Weights of a small mixture-of-experts language model, trained from scratch on English Wikipedia: width 192, a variant of SOAP for the experts.
Below are experts of layer 6 (counted from 0) of a mixture-of-experts language model. Rows are named router (the router's row for the expert), gate (a neuron's input weights, with its number), up (a neuron's input weights, with its number), down (a neuron's output weights, with its number) and show model dimensions 48-95. Each number is 128 + 32 x the weight over its row's rms, rounded and kept within 0 to 255. Numbers have three digits each.
Before each expert's rows: a language model's description of what the expert responds to. This comes from a sample of Wikipedia text that the model never trained on.

# expert 1
It responds to: Capitalized name and heading starts
router:155087147136092131131079105147165123183154105092129087157140111126137165063151141131143110091113141134134148122144087181152114095126175109136176
gate0:162093122139134126153157129090087162097156139150096114142159133092123064098076138126123143112168160191135184124118124162173116101195138158071168
up0:103191134119104135098070161157136101108148145148116148081111091214092146135214140145172132105097114042168072121114129151103114107149147147128121
down0:118155119111130150155149159188120154112122104189151086147176141092129056167145146187146126172105094144138155154145150125177144099105117154115108
gate1:124118124174174141111085075095099134177111150133141132188144107108130146116107144131115129072113171062140125111145070152137090120135145153162090
up1:134082102149180115177094096120187112126139138154129107168122145132088117088124161105140091071085095073150131109140094190080145087163146154171098
down1:166061132093128067073150182122121113155110124159132125091192119101133171120192142148180075169113138078127099080129133161136103153082145090162148

# expert 62
It responds to: Agent nouns, 'or' pieces
router:112053146179155219136126137122128126057102146175110168079161191173144164113140100161116146145149120088176112209153115159191060152091136157119152
gate0:120054153166147123121116136119129073102115131076127125123140023075205154112104105165142118132180091112136114148138143153159117223128124133095162
up0:106088115166157200133103146148156086096094131157136116126111040083147115127120076131099120143172105101099114135151185129159124201187132104061200
down0:127110189144095126108048165174162123186112128136066122187114164114153133139134164138149137109144089196169086173113139175129127141098132100112120
gate1:094093153137145182148065159101122174130076127163045104168095155130118150094119153089107099139169112089077164100164136170097111119198119137186130
up1:141195115146067144148207116138089147148137137155184113104096100131109075137162156161139114091100171171183146182083148132193140110074105092171148
down1:170179184136173065129100105128126149130085179102128154089100145081160116117096103086122171156160135141127199188136114090050128092109140140128149

# expert 49
It responds to: Clause-joining commas and conjunctions
router:148113114099153086122127163106071104061149178103139108145127103093186116120082199092084117127112155143121114185138159083103188124113128119121142
gate1:148173126140084149129108097086165134081164151157107072148123123132095081138107087147136125143087104061133160092172147095121201069126144108160163
up1:103156077112169126149116168127060130126139100141130079088115135122117130148088077126142188077156198161107104171090164119133173142128137099144094
down1:149089114117111131129158122143145109130110107173128158143107160108132154204208133140126128173173115152131127175157099150087119150123146182179114
gate2:154111156072080113120124181141119152132155147160153158162093181185119161101123124167140112168161128100091123123110102153078141172087117081158143
up2:121172088159147158097091065086146084114125144059079105101172116111108102084156081115106149134118111160090114092136187102173099103083135088126146
down2:155149135148159197154124082166112140151114149119089139164087143125155170146095157180103184120149145082118162121097143154135093108129098096133162

# expert 8
It responds to: Commas after names
router:167095076108184097148137137141106123111141165128138154096075117204119108129130145125109123135097173130152108189086139066125135091144095159172133
gate0:112163064150178147113141111130140098103133129133146128133175137174134159165132093177114147120109094212128135113186085106165143108158123101128128
up0:135156052138171110139156104107178106110155133136143065096149130131143116182156140162113128117096117162081130101194095099147132125137122093143162
down0:134149141114081122097126182157119117119096115146119131063116148126110128110078147079154093193133139115096137129150149122134167165057114084129094
gate1:068139151082080143167156102163088125100157109156142088180165142082144114113144089165149062127125089124152158100152153084139219145121089139116154
up1:074060119163057144179166117160126098124164116120174124149141144093131113172123085114108089136154138116113132095075168099110156106149037121057131
down1:166159092159131086085087155060164110156135121150124144096119113156134126108099162121124134063168124179088041169102083149147109157083153171135090

# expert 29
It responds to: Word-initial stems
router:146122076165109152138199137148139195144125164096160184127098120090072103087168146101101136133143166097111113091058096150157123135134165129108093
gate1:139139064108150078146197171119148106090050121137121114117097117086145122106124172173123112174103108140114165126077096134134182116097099089113118
up1:135145074115146141145126119198151106130084123131105151139133113119073107104115188166096156168100097195125153149108153086111096159135080132149100
down1:136110098156090128135092112125150181150094143154175133102112083132183108067184097107115175123123174150107137150111119123109141147121114113088146
gate2:098091099112140132148084174120144130100109153120084113180108117169144114063199146109126131080119161099092114110134137167153167144133203098158070
up2:143118147141113163115140102099132146181158128126126090119119175108113127198103190108168160174142109121207107162168099128120148157101077143141174
down2:142126144149131104124119132141155205187126116117099137168143130139098103093158122089136110094101111122061111194064085144093172117123114143122047

# expert 10
It responds to: Auxiliaries and adverbs
router:111134125117167099157149129131133128080170199053097084134138114090090106096053078115133177095090141114151141122131166051141175102158106092134103
gate1:171126197132066112154110139084166098115167150139144137151086121133091116112110129225176148121141110121106156152166148068155149132146144093130149
up1:145135105103186123179158154086169103144124101106078111108122158188106171122100157117114123116129122175062112154106125092192139059132110142152121
down1:086150137080119070156183124111116148148123070141108096173079119094156089194096141114098124175114067185145164116124176071150188155126154125068137
gate2:104208077145222157193109128171120181156151133079095129095122167155087124135114121094158096159125128114122129172105123174127128122109170084146124
up2:115134072159162151174117115158134127092154111075106159126175121133087118113134196051119145105123172080111088136142150143168095156092167145149145
down2:151154116137141183143132088167146104086095090115093166132087153157087126163158173091063156180125150065166154154128117142134145086050081123138092

# expert 32
It responds to: Table and credit fields
router:197117078154121091091145150059136128118192124155121131136205113084131140111084120119154114146150104098114177112093117144172082075092156115050109
gate0:111063137173126194147152170134104127118157131129115082087104121044119119045084183144156156153095132128130130191120169111076162113132087117202102
up0:082060149172129157108120113183138164105176102137130146128148101075133194105114146157128183068098162134138129182097183113128120092125100150156113
down0:108134122170130182106146161110160098092156114186110123138138127184171132227212119180093124090147078140111138137163120145101117110091101120117044
gate1:135112124118088151081126150115162112147154120097128107084109137098188117138041136153150147122103169088068168114104087120177124136161097095173125
up1:116118194090132149151140111118103117112034140116152105092083150096164101115091187192122110196116146117159077136143134139135123129185128098138142
down1:153108120119092091124167128122086101134112118161097131138198128174084098159162096083108085102124137169166200171150101092132107117151092174066157

# expert 31
It responds to: Month names in dates
router:095094104140096145151114086093159146109186128154139093134135168108138109064153093126105164139077139082159140124169054153107093141125091088105129
gate0:148168154078041130107146123127131149042151149101080128110063146061158182083102117150121108162128131085146092125097116086121137139139199115146137
up0:090108116171130128128103185089130056182135078119172132150161104170108063203108111144202127078092157142099098150130135160159097134117144215071171
down0:092133197094103075123162131206145106098187092105132133123140157119095115153136147104094136087148083116134151083160164122096176117153144138190127
gate1:145152154164096118152142126072151135159142157099089150147081140123111099136188140179117109130123121125115128146148131090074109155179099114157089
up1:101220134139155091159115145103078127134113089091211124106114095148149137134143111124180159133137142133130140095115151138120190135075118123155084
down1:133191112180073176127123104130117080091148127126095118163045066184080177176182136100117139151113117131134147181117148095163163136217145186174124

# expert 60
It responds to: Infobox field labels
router:151112120106093081105113023104185127126128159169065105135137113172114160151233167186153114119152112091106174105172117128110130170177129130112179
gate0:103128094140152133095143110157131137115151150125105121153127080126160186115178129094110106118129134086153129104130201108110138122098183154050148
up0:143139106121154163168148140101191124115095154075110110128135137173154121128168116096078133159107216175132153130126143094165126209131149075150162
down0:103183105139136101132101136155126120078127156178087117108101092101088168162142175146161134148112168105078167141100156156135119122105162087100135
gate1:122153124142123075117140148074094095136113102110106142099173122147073143132174156153103099156154091156181151127140078147213116157169054141017113
up1:130118122167175120146096129106090142090119156177146210150120157129143142099168120128132127101114126154172133095107131140144142150119178111127128
down1:166158134133097089159121040118139138082114141133157158151145163087132096177078098137080183105184089112132122135162069087143154165127114059112187

# expert 47
It responds to: Inner word pieces
router:153169065154111136143161112127117194063119115098121107117147141123088105197156157098108131170146213171128093116179070146117086109076123148123106
gate0:220100122122106097104151088085148103168160127113051165150141153045094146121148116159113090181136140204145132161101156105106129102155121193102131
up0:114121129185157147125139154113130128139118090149113105112105093128107118136187050124104106159149098174142112136120161111123086053139125095143138
down0:155198125147120107138089166104158167092108114148135061104180166167136124144132129082105120104113131102121137162145123139110105105143117029167138
gate1:113144099113145174128127141132147144071185133140134089146059120129089130218129148136126076105122173133122099145113028128122116150106154120103101
up1:061133154139097096187080105127096086151147115149142128151065094103148185082111149105120155119137158139104121158107209138155099115172128156118095
down1:107110116145113138149118091133172091143139141120167185145069129133113150131101110140141118164118153111121108087125140113083133159142175133094171

# expert 2
It responds to: Country and place names
router:050100145090124146154149104102149142132126173101080160119113176145115073079172118119110137159123111136102105038110093181141093139089147078082142
gate1:104168054122159086068155126144087161088084174092077071125120119147155139109164152094151084111174111117064112085140138135076180139085095094129114
up1:103109154132109132149093135132072101151126186152061100105187149088114112127191117085148134115109124063080108083149125148092152101119141102142082
down1:192083131111170179164111180078148199073119131119086142110074129112116151131079125185117081125096111096079099172086138126129105189097151179124165
gate2:086146182122093155214150167106168160100105123110137125130140106138123130134157083170082103091149079114111140124081044174117162146146152101130093
up2:157103153134210121081141074185119083098128147125174143112175124099086193115122141108105122122121064096173104130144144107153150191136099114113118
down2:127153164148035157153114149163155135139150112126101116112115122187201106131146147111081161073115129123095165123130145115120139075133165095159090

# expert 53
It responds to: Space before numbers
router:143111134105171102177149185148139184170054170188144093104079183130116118159052151100173113136055122146100155165169105145120164109147142091121105
gate0:153135113122126105113186109178146140053097151160104080105114152079107111145066160155153122146079153082170092191097100138140137160139106075155081
up0:133046076140094096195196140166124144166136149173185171123108113168138104096114131157122147160203163127105097128132148117116150163106089145115152
down0:099128112120210140100094162137155143112146128090126154135147153193137113103155155110104110115121106128129129120127109107135130079110093122153130
gate1:111130157135083203137115092149079167143129128105130153126071101189113093111122075086082107128126117172137140113111172092159063057066134129188089
up1:132136109139132083112169135119154121078172127117134079127152155077116135152134118097187093133107150080162083147105104147171137185158108182111144
down1:097139160092081121098152119110065142136126138172115149147136101229098097122121105113085091143126120096173159069094109061132116093115156094148151

# expert 46
It responds to: Numbers in lists
router:144103111157092097125151107119157134129150103131139146103141090151035167164103139121173131134096138174112147181046172159085137182128139117104140
gate1:154134167118111089127180201057092129106119112138125145138153072110156107169084129128116128047111110126076136151144178140137115144094121162135139
up1:104118161071168155096174158108136153126170147063156123138115124151143132105130106162156168133109076182100090197085168168226118181111126191095160
down1:158071116166134099104091148112154149202166103108165178127095107159117073125132141048132141169125122157089132092100043140134122130086195185193157
gate2:149105097155155095145151115160217093098078116183103134132148158138148188109099172113108106132144102078036058131133141070118179112135083148127078
up2:111145154102134113144125123093030144162135107115111151126080122159095080130160100138128098150095183166177203137114155232126073092147191122152157
down2:083130122114158116109197159103114109132061168052124137100115169127177153082153105125075137132094095157090104126126102126194183126175204072195051

# expert 41
It responds to: Lowercase s/t starts
router:134149150170114134155180094148122113169155090168135175113144126121140118094134138160105157122128166108155160206131082090122194087137110136167116
gate1:118162106087087149094156098153155100098120063110157148067152084164081122123160139178137186143124190144104118128103105140020135092098190136142166
up1:122179064152148121127075097165119074141093133110161159081170201184123185100136103131202170075085105179173132134091128097134176161148169088115132
down1:143140195107105153123113101195119148164089120081132120094089146107173155120111084118089163196167124083115171138100125114130116107067162143126092
gate2:095087074135148125160144118094117151156178101169171108078127157095089148082152117148184102202187122113138178097134102045127141099149139159177119
up2:130155144162111116124089120160068116080110204122115114167129143202158134134180172121116156099133094127129127066157176135110170183117087104146138
down2:134116154143132097128115086136110182150147104100179178125125155124123118116093145114093076062095130194164113145105120138162186106119132159097119

# expert 26
It responds to: Foreign name fragments
router:119186066136101157117119117119108159125142089127159158136180171199197093170164121141112138122140094114076175091134103029158179106086094116112077
gate1:108105095105158119149120180122176168174102075081058168115081093111129119111123093197128093118119067173090141145096077170126119141126151148115112
up1:142140137146140111114133093163108129158111150154166157134118146222162088108172175150165134201138116106142185090150180051170148086101104113125180
down1:177159098112079087135166097142158091118084137144141142071143190176148144091211138087176080129046142143099120134136087128202063105122132157188164
gate2:168171137127113087138174136136098096139184118108134089191129153122085158107068126139161089180163131132092156127156100121166101127101097115118086
up2:182096144170054151099141104113100070137074136171100149122109157113137154151155089143153161121101124153140055154156116112093177146135163159170133
down2:113137112153142104114135156099143138202136083035072209101125117162121149153138118162126121117182085127179157141069027076186146161134102148137130

# expert 30
It responds to: Name-internal word fragments
router:141088108150183152120136142104122093099103085090159125176142161099122093142125138121116187200147136098143127063160144166151113138109140134144146
gate0:119197113105142101156085141099040097137110111107144096111109151151092109175072114087079136123141084110139166116173110153135152110111170131150084
up0:171161156155113159138085152167172159135171164089128079095113102094149067123118152149121152110083147176146134152066116106154078096153071121066254
down0:095152121156138093116153114191164086149073128134124180145104080166162121094133117143144108140101123086157122132122136144088132163092140150136101
gate1:184144193128166119113117080123129103118131081154184156099160078098130134119117146152141030133150151113099117144109093124124079098117111150102125
up1:081115123150101142105116077161157083080085115175141127086152093132105172132125134093118091148151169131140166176126137096147099155092163161101192
down1:121116148124175087114132168077173134229135132129174132142156132115049108149143145121125139125166132091114090143157166175151139109114085125098132

# expert 37
It responds to: Single initial letters
router:136184141178113066156187164166174101121129104129167089095133140049139155117134108116173154143126125179060155121058150129079140103145144111095164
gate0:105111152139169115107074094112110127121143139129111099082102071108130167171156094182078130139119128129081136074080125139111159149131194140112126
up0:057093095150152149121115085113133146108125159113102143120101122152148136140143107153095123123053119093088187114122124163142106155097162153126089
down0:097174106129102110203102144098159125074105136151118155164136096088152117045181110143130144167168118127154131149164142112104109167106159129166130
gate1:129194162124150110115120127121183099071155170118097139089105126136163122164127159124119148121203126072107124077137052138118110089106134131175140
up1:122128143099105106127113096176082121142130142162119138148140162134130072069145129128153116124054156138135149126154166119208172178190159122075127
down1:087139109124154123137111113108143122102121190109118157109110057145166109106169155134084148085099089138062096157157102124063132148122137124113146

# expert 23
It responds to: Ordinal suffixes, th pieces
router:149132177121158148063111123097203117073131140146116170128149163121100126107146115080124138083102095136144121140168145136148129080094064073167113
gate1:148132154082144149124124086114139139098155101147150191215119124141097103138180129127129124131089151126110092103058097145120155164155162112114130
up1:173132204120166125125143170169152110140077129107113084098142100147129067137106140130100148102211074089133155163202124163167092089141112084106157
down1:144069081173040122149121124139112126122125116165095092116163095183107127062105143164164154129149107161098085184133107091181067178134084108160137
gate2:123147130070143116121155110127173109106096147113149107129107143119133173088114147142107104159147117133110103203073086191080116128122146106157160
up2:116113132148090194080143177114086208115140182076111143140126131107151123143081133176135174102119166130122124156133115110176109091091153111095090
down2:126121130181132131116117139064107109133115122082145184122126168145133175083107131160077153115119101133092154129144135120161117089165104124099140

# expert 6
It responds to: Latinate verb stems
router:174115094121066125173173135129108171107135151105197121134172137078105078055151082098135140100103143139102163106084099127083174115103126084085098
gate1:137161121146184075099190110130088068169093180095110147138087110165109117174118155127113085109174099186139146158140106199152140141120085127094144
up1:081168136134179102157121157106110122151068162135100120156101103122140081117102087107074111105095120163083158145170092085100191132144134117105115
down1:148136154113124106135152134115135112144112101210130199115129143099042142076066127099169154097098168168112131134137119156114076105110184119167142
gate2:161115076131104133064092158103173116081144129154154160115065135109143180120114106103054077161161125149109163136082147150084140129157126174163118
up2:108115175114135177166120107136063174171150083141117075159188111127094082087179170121156168150125107088138106108177123141187114120091136178127100
down2:103068139123156127084127123124099053136120154113142069141150077100144129144140104086135168117165105121137121105128073115151121107103164129109187

# expert 22
It responds to: Conjunctions and particles
router:078170143137159133185120117201095177103142082071100136169133119073077131144076124147080109157092139132138121142165164129133150053103140122137135
gate0:151117092150147113184163133134121157120114144134160117147151147089148091158145138141123141107125119188146112097138149179138148129087173146117080
up0:144184118194157154154142103111124194087171136095135090121121136076088131157141151176169170118181108121203121132128120131084169155113187112141145
down0:107148084192115151096111116121127130164147136188213157152086114146133146193132149128152129142117158114112041147196165206106128143115057085156068
gate1:136166106119060119152096110167080130151124161200126112089084147084114144150139131136205102177148136116136129131112133149157121166090106026156090
up1:150132093132161104118155139055195086102089090124142165106152085184114140068133125124085145098114098169114134168172149110150128084203113174108141
down1:131087102078123155095115121157127096109098113123104108183072097137124195104163173149170177120122125134107113088114112161124101148120113089123059

# expert 7
It responds to: List and table row starts
router:102087101128095076105103116152089151115099163117155132171174194147199132157095114125133049079131095106126109182058122140101146092191101103094095
gate0:129162157065163103167133118138130132130105100123131130162144080165102123166074176120098170203150060135100126099119072210136111122053171090170105
up0:106106136147103169092135109082148126159132133112129159118106164117146173120199121067153133118115209140121125137168139070104116149168080189145121
down0:172103107115095150110112059061120107150105158111142162114126170122110080077153076112106145085109174134109185141129109135103057083107127122110173
gate1:179151119088090133109121086135154157146113153137189114132081143132189101151128111100136123139128148115202217162120137097140111121130100127078095
up1:077131123138186100131127104099059067176129086145098115192152125062111127140118137154084105125148136160119096173143115067178149126084176166169148
down1:182142123094103117116104112101131107147153171128091125125108195125107138137124161119132099090130146076167101131123116138141070194121130157088107

# expert 12
It responds to: Subject pronouns, relatives
router:096190110143127134103136118121085124145159156057131116150143102090117100180091068067145152157119204121145123085104125124165124130131142064178157
gate0:095169180149159099116110124141135064152143134120120078143094098152070081149117126129095089124121115078161110110116086128097107133141172099152149
up0:199159110148091148088172151137120133116136109152151078159160147075128162132124113170156165154162109088086124128181160092102127138089113147038043
down0:092098121133142144160117140056148074096106156123133141134119123184090155071089155136140143092148183097138095126129132156112111099139086097108098
gate1:143081109194139123134102061150138099133104126145093106114137102110087103179158076082132113122103152151101102138118123129081097138179106119142125
up1:127178145093051138136139144118094093102146131102167127160121126127202174056105163193134141156144110143175122132185103102154178107082129125113089
down1:158159118191180128159114081092151100095101142098148143133150095168175185120116174123150116148163090159100108156108135154117107138193066065145062

# expert 59
It responds to: Paragraph and heading breaks
router:130187114084184082105112120110103121133125114137100106150145106154165123191093140090063061116064186149129093124113143144091156140138130092164122
gate1:149150172057145103131087093180140130146064170150165112115162130159094127118183107180168073176172153112095143177151081124124166173152112132085121
up1:129122104098131101202116144145125086151140059085080143090109114134150065159086095085159133169161075178109137130190073145171147129153114189144165
down1:113161171211119157056114127088170184116144080150087089155101102140131093125097092155086079159162142136143164144088123148128123105165091099153174
gate2:121187116145126101145159100127122081119106144124161101097144117169109131126165154104088165186125145135117077111110088194100159150176117138176054
up2:094104118095101158102109173118126137160187103117079145170125108052149091145097122152176135135110133153136159160117166091136127118093130175112210
down2:147125091122146132112124138161130166137110073137112173143165177150107096103133133104100122133144148082125115176147050161159130101166104064120080

# expert 40
It responds to: Units and suffix letters
router:100095172091175176109179141103143117152130127139136150117134115120090153146150134098141153161123102139146092102158090130114111107129043136155167
gate1:086144196118176156158131137132127145114182114119137156126121159109104090105079172146157105120080120160159120076113143127163058142141134076163144
up1:141161109107133122213138082154080166119077168112123149139131146065171104129066135154130125129143151130168154141171120120155089130175096105090120
down1:123151127142112072072119147146182167131112134163154119139152107163142118131139118147201146092154134187160101146084135148168118125155095141091076
gate2:108137142083139162083139152123139133092127089183160100158098108116113142144087175090117105134130061133132048166162121106079092109176153094090118
up2:126160097188114116184058198124086109109157148125097166110098113154140100137130156142102100120085176138161144099140139138189125112132175095153106
down2:122142141066144102105123128112127138091116136151085109142143139062172140166095108071160140137123144107188139109092116133144101189125113134185174

# expert 4
It responds to: Hyphens and prefixes
router:109123157154177156159132158173110169116132170109185123120084122154143101120115101130118144159118140112104063097113167120127149097147082179167127
gate0:099110141071105110083101128081145135126103135151134176105105076167122078103121087093141113204067130164136173137152159199109080141096077090138099
up0:208103139135121148079187181085112109141075142107102146200115161131119157092117170128110084149164115167138163189161114103125108134155152198106179
down0:106090141074176134154118165183138120136131134148119101157108147125096105137099152161178137115078139154175116093148137141068102078093197134153138
gate1:090131093180137147106152129111177162198092168077045150111085126182108109130150146184096104186139155106164145109138116164123151135133175173135095
up1:074100141123134115141120128116158227183115129138079074131050142150135107174167187140082100175103141103139144133194140137147146122098179134138136
down1:068173127133119150116136126166084145093119110117146064119152173176124082081131116210169150160170151120182181171124130114143130084165004090143118

# expert 43
It responds to: Century digits in years
router:101131104108123123128050087091118111139131136150129118109139157142150093093128177099161101121065174131159142092198132118138145162137180129140078
gate1:172101152149091137090109138166144151089165151137127143101107144115129167158159112128118155136139172119100178158166100132126121100100105132157114
up1:149109106087134113064140156161134166096144141092162129135104166148153197158126111130124126094161173140109187133173080116160131099111105097111119
down1:167067091134135164112134185094159140170115122082096176108115127116134149125118168115158105152102106089136098129108149174116127157150175089135157
gate2:113119166114091073116132190132139132109070124155125107173160132129163105069143134142140115118108120119200119178127134106125172159143142111094096
up2:129152145107099122134193092191125126190070123183170164124095088094176097153096123170208099107085139126089176092111113088148126116106116095127130
down2:156118158100145126120112154116176140122160199091106101118156165141128078147101126125092135044092098147095076137154147165141068139132130062105074

# expert 18
It responds to: Institutional and national adjectives
router:114142173081094118127100144128148151115111192120151147124133116180124097177164134084123074128131121174153091113118145213150130093160179127084132
gate1:134110126079151141122172141131131137059033152129131139137137122056085086162098154141105077139148135112070136131057195119132088162146113088126082
up1:112179153165107087165149185145098149107127095207087135116109115167096059122123153164121169117124107178094118092084094144166196130148082108174145
down1:221143133123181106112094125150160130058124166117171179082147146142121098071148158158117124083145176087090079108162137123110138114084151150143125
gate2:108168139125171156133071145136171147146142167139107131122101106133085079177173121122141180168117156072109144115092161141115148122116116149161075
up2:142094117143142111116061041150173153122140111109115127115111186130151123120106144186157114090112161121172138132167059158121136156125118077099201
down2:126096172151148127102140110152102137167109164118063115126128121143200100132152083111144204140089152195124134149143199132152152154145133126091125

# expert 17
It responds to: Sentence-ending periods
router:113192146163152110120122155185177161163141116126143135142128139139144171124096104112099090155065117091103140136100159093092187134154138180191100
gate0:152138108126098121203130153149098079108217164104132088162116131140108129117135159151171193099089132115089131139147122102125118159170122129193130
up0:122154128160174181110168162103105099106104196047136108054162122060102181126130177074087026121173135152107122127104096114136138142129121196117157
down0:116099122027105082125099144105146101194128115113105094133120098080143075204134176084135164134093086153248161193127161130125154075080110164095181
gate1:120182118103184078112135117122093075144149096154186142101127078158134074158160114131081132130085156126158155178107148092125170117110097117124100
up1:152129111162135081126126100176103111109153113092134183088174108160172187136130128168117095133086058106127101130072161146079107146139169130073130
down1:159100083096127101138118123132120097140124093155158125087126104103188111104144121158039149108137088091069136131100160127097104077095070161147137

# expert 24
It responds to: Years and table numbers
router:130113099050124139089130142139180144133134083129139144121167165172149091144052139094161153141135106114161145130136146064183151141151150173143109
gate0:102130046097083059107063151082149095183163146122098159090119122108113080138098126143103119126105132104146117153133133141144159128137155114154185
up0:096138044086060084091108152133087119179161079115143132079095110168163112125071158115094140141120177141146102161123100144123164158128136094166153
down0:137150120129115151175142090120072152084176132101099157161106094130164067123124136155149120142096100121128134133117145157141126085102110116131204
gate1:125141144099104105132091091197152112102111144208097168166119139155153188151114141137107120200157126156095127096077105126098141137185139155114101
up1:142166119112086147123134088148102102111111188154137116145105136113125144101132179109064116145124198183097142048089148181190157173114151142102115
down1:098093094167158118123169108126096180104064111100130144111148134213107139146169137141145185157117096185108194131139120180145117112162180190134130

# expert 42
It responds to: Number punctuation and signs
router:122140105120173137141117137105109128115115154132160113109195103112139163157084074163125121139119146171099153148191153104153106164116109139095081
gate1:109183180174094117114107099161032110153159093148128117190167080166137101105097133165167082091131097090163153124142132057095125057099107149096151
up1:128124204154074148127091143186073122113130113144119125128179038152130136105147183168136126147125074102154146125133138100085111069092021140121156
down1:141160149072102089121105092113155118086098142039140096084117139103119132150141062130111118103149114074115146138093119059159144156144076144068094
gate2:150151135164180107132131155151119148150118139107129153073123066128156080132115139136119100094101160110118155154145162111059164132084116133153137
up2:134179174129169102148133167123085140132068139105086091102066042176102076095109127179092099112123125085088158065117129162161061188143103139147105
down2:098134095167115153138115114136096071167073154139149081095145213150206210093106137079132131145129155088112097102154120122063104095160134121091094

# expert 15
It responds to: Mid-name word pieces
router:087128076137124109109120128113138154128140111130095134096150104117177184133140121112130112142130135089078085140103111138108114121166171104174146
gate1:171158178161132119159096166133140142159077098042135154147163128172097154142166140109205152122118154104105073117139157124083166095089101131119154
up1:090125156132146115067174141166126124132193133110092093134126146126127120149131044155143091086064105130153108131118116086135119162159139119144125
down1:132168121117133129133090170108119173207140142145089129087142062120104097066132156115101106158158111156184124144080093177132168167188143161160133
gate2:131139147152165086177138096154166124093205139148084165125095132115106117113121124146095116099142133080108100118079181128113116168176089155150083
up2:143101122160158114088145118089166150114197122117094160122153102098120133150150105156174140124157108132103054133111126148098119154125045120181130
down2:100197176155136070150120118148189126126135074190129120087144166095125133114140140181118146132122103108065121159104145057155119164094126129098115

# expert 35
It responds to: Table header cells
router:127145083153129068050134140182130057137099117167131138139153136096129137213071106146130115120147128143178136123065133167172105133109095142100119
gate0:075097125108095107109145149152068136152169051147138156103144131065153127121098161049160114112146142156122098143143132110136232126114128119150085
up0:078087156088139120180154105147073145119160100111139171104099126087152087137063127050135100105141161163104110142116172123106195132150148120121088
down0:105171149182150140122141135119140089113166082154119164174123126110178187162150144126099152107166115142115104143195165075075163175116131161143079
gate1:120103126169127082123185178132101141125147116114153120194158079160114165118194148101099105200134111097127205141099119059140156144097149063134111
up1:142105112120162123146160108144116166129141164145091179141136097194108142188186124150119104193156163184109159115096106028093130143085133066050126
down1:134151097108206103125127111153135112215101160151126088164107093039110111145133117125110144142137178136121127136162182161098156112172138072118134

# expert 5
It responds to: Temporal sentence openers
router:119107104098159111152118182092124139145131132156067142197069171094197140155071142141135135113164188133154140105090105127118179155121101127095104
gate0:123177127155109178110171141188090129153141101178121160138090147095082172111140128138154139086121146107150155101140151156119120162117128129133162
up0:188139094130108196136108133115112141147123095114138156094127169140079179138161083116210132116136140180126084107162112153089135151113108158147101
down0:124188142196185191130079128163164130145149111124150121117170101133087105134159157070103167121160074107086116107161107166070146125155122126145143
gate1:163085135144128114163143143177158147139068076170121148144157175113155151180120177126086155169145076064135081102144114151144152138148127154176144
up1:095140146163098193091122190074164116119191062168119080187104123129123121176075171145185117086168182188150115146077154128119093151073107103139139
down1:111115039084124172147139163132098058111149037112082115106165172123170172140149129163106104113065155109175080124164193143083158110142167136076153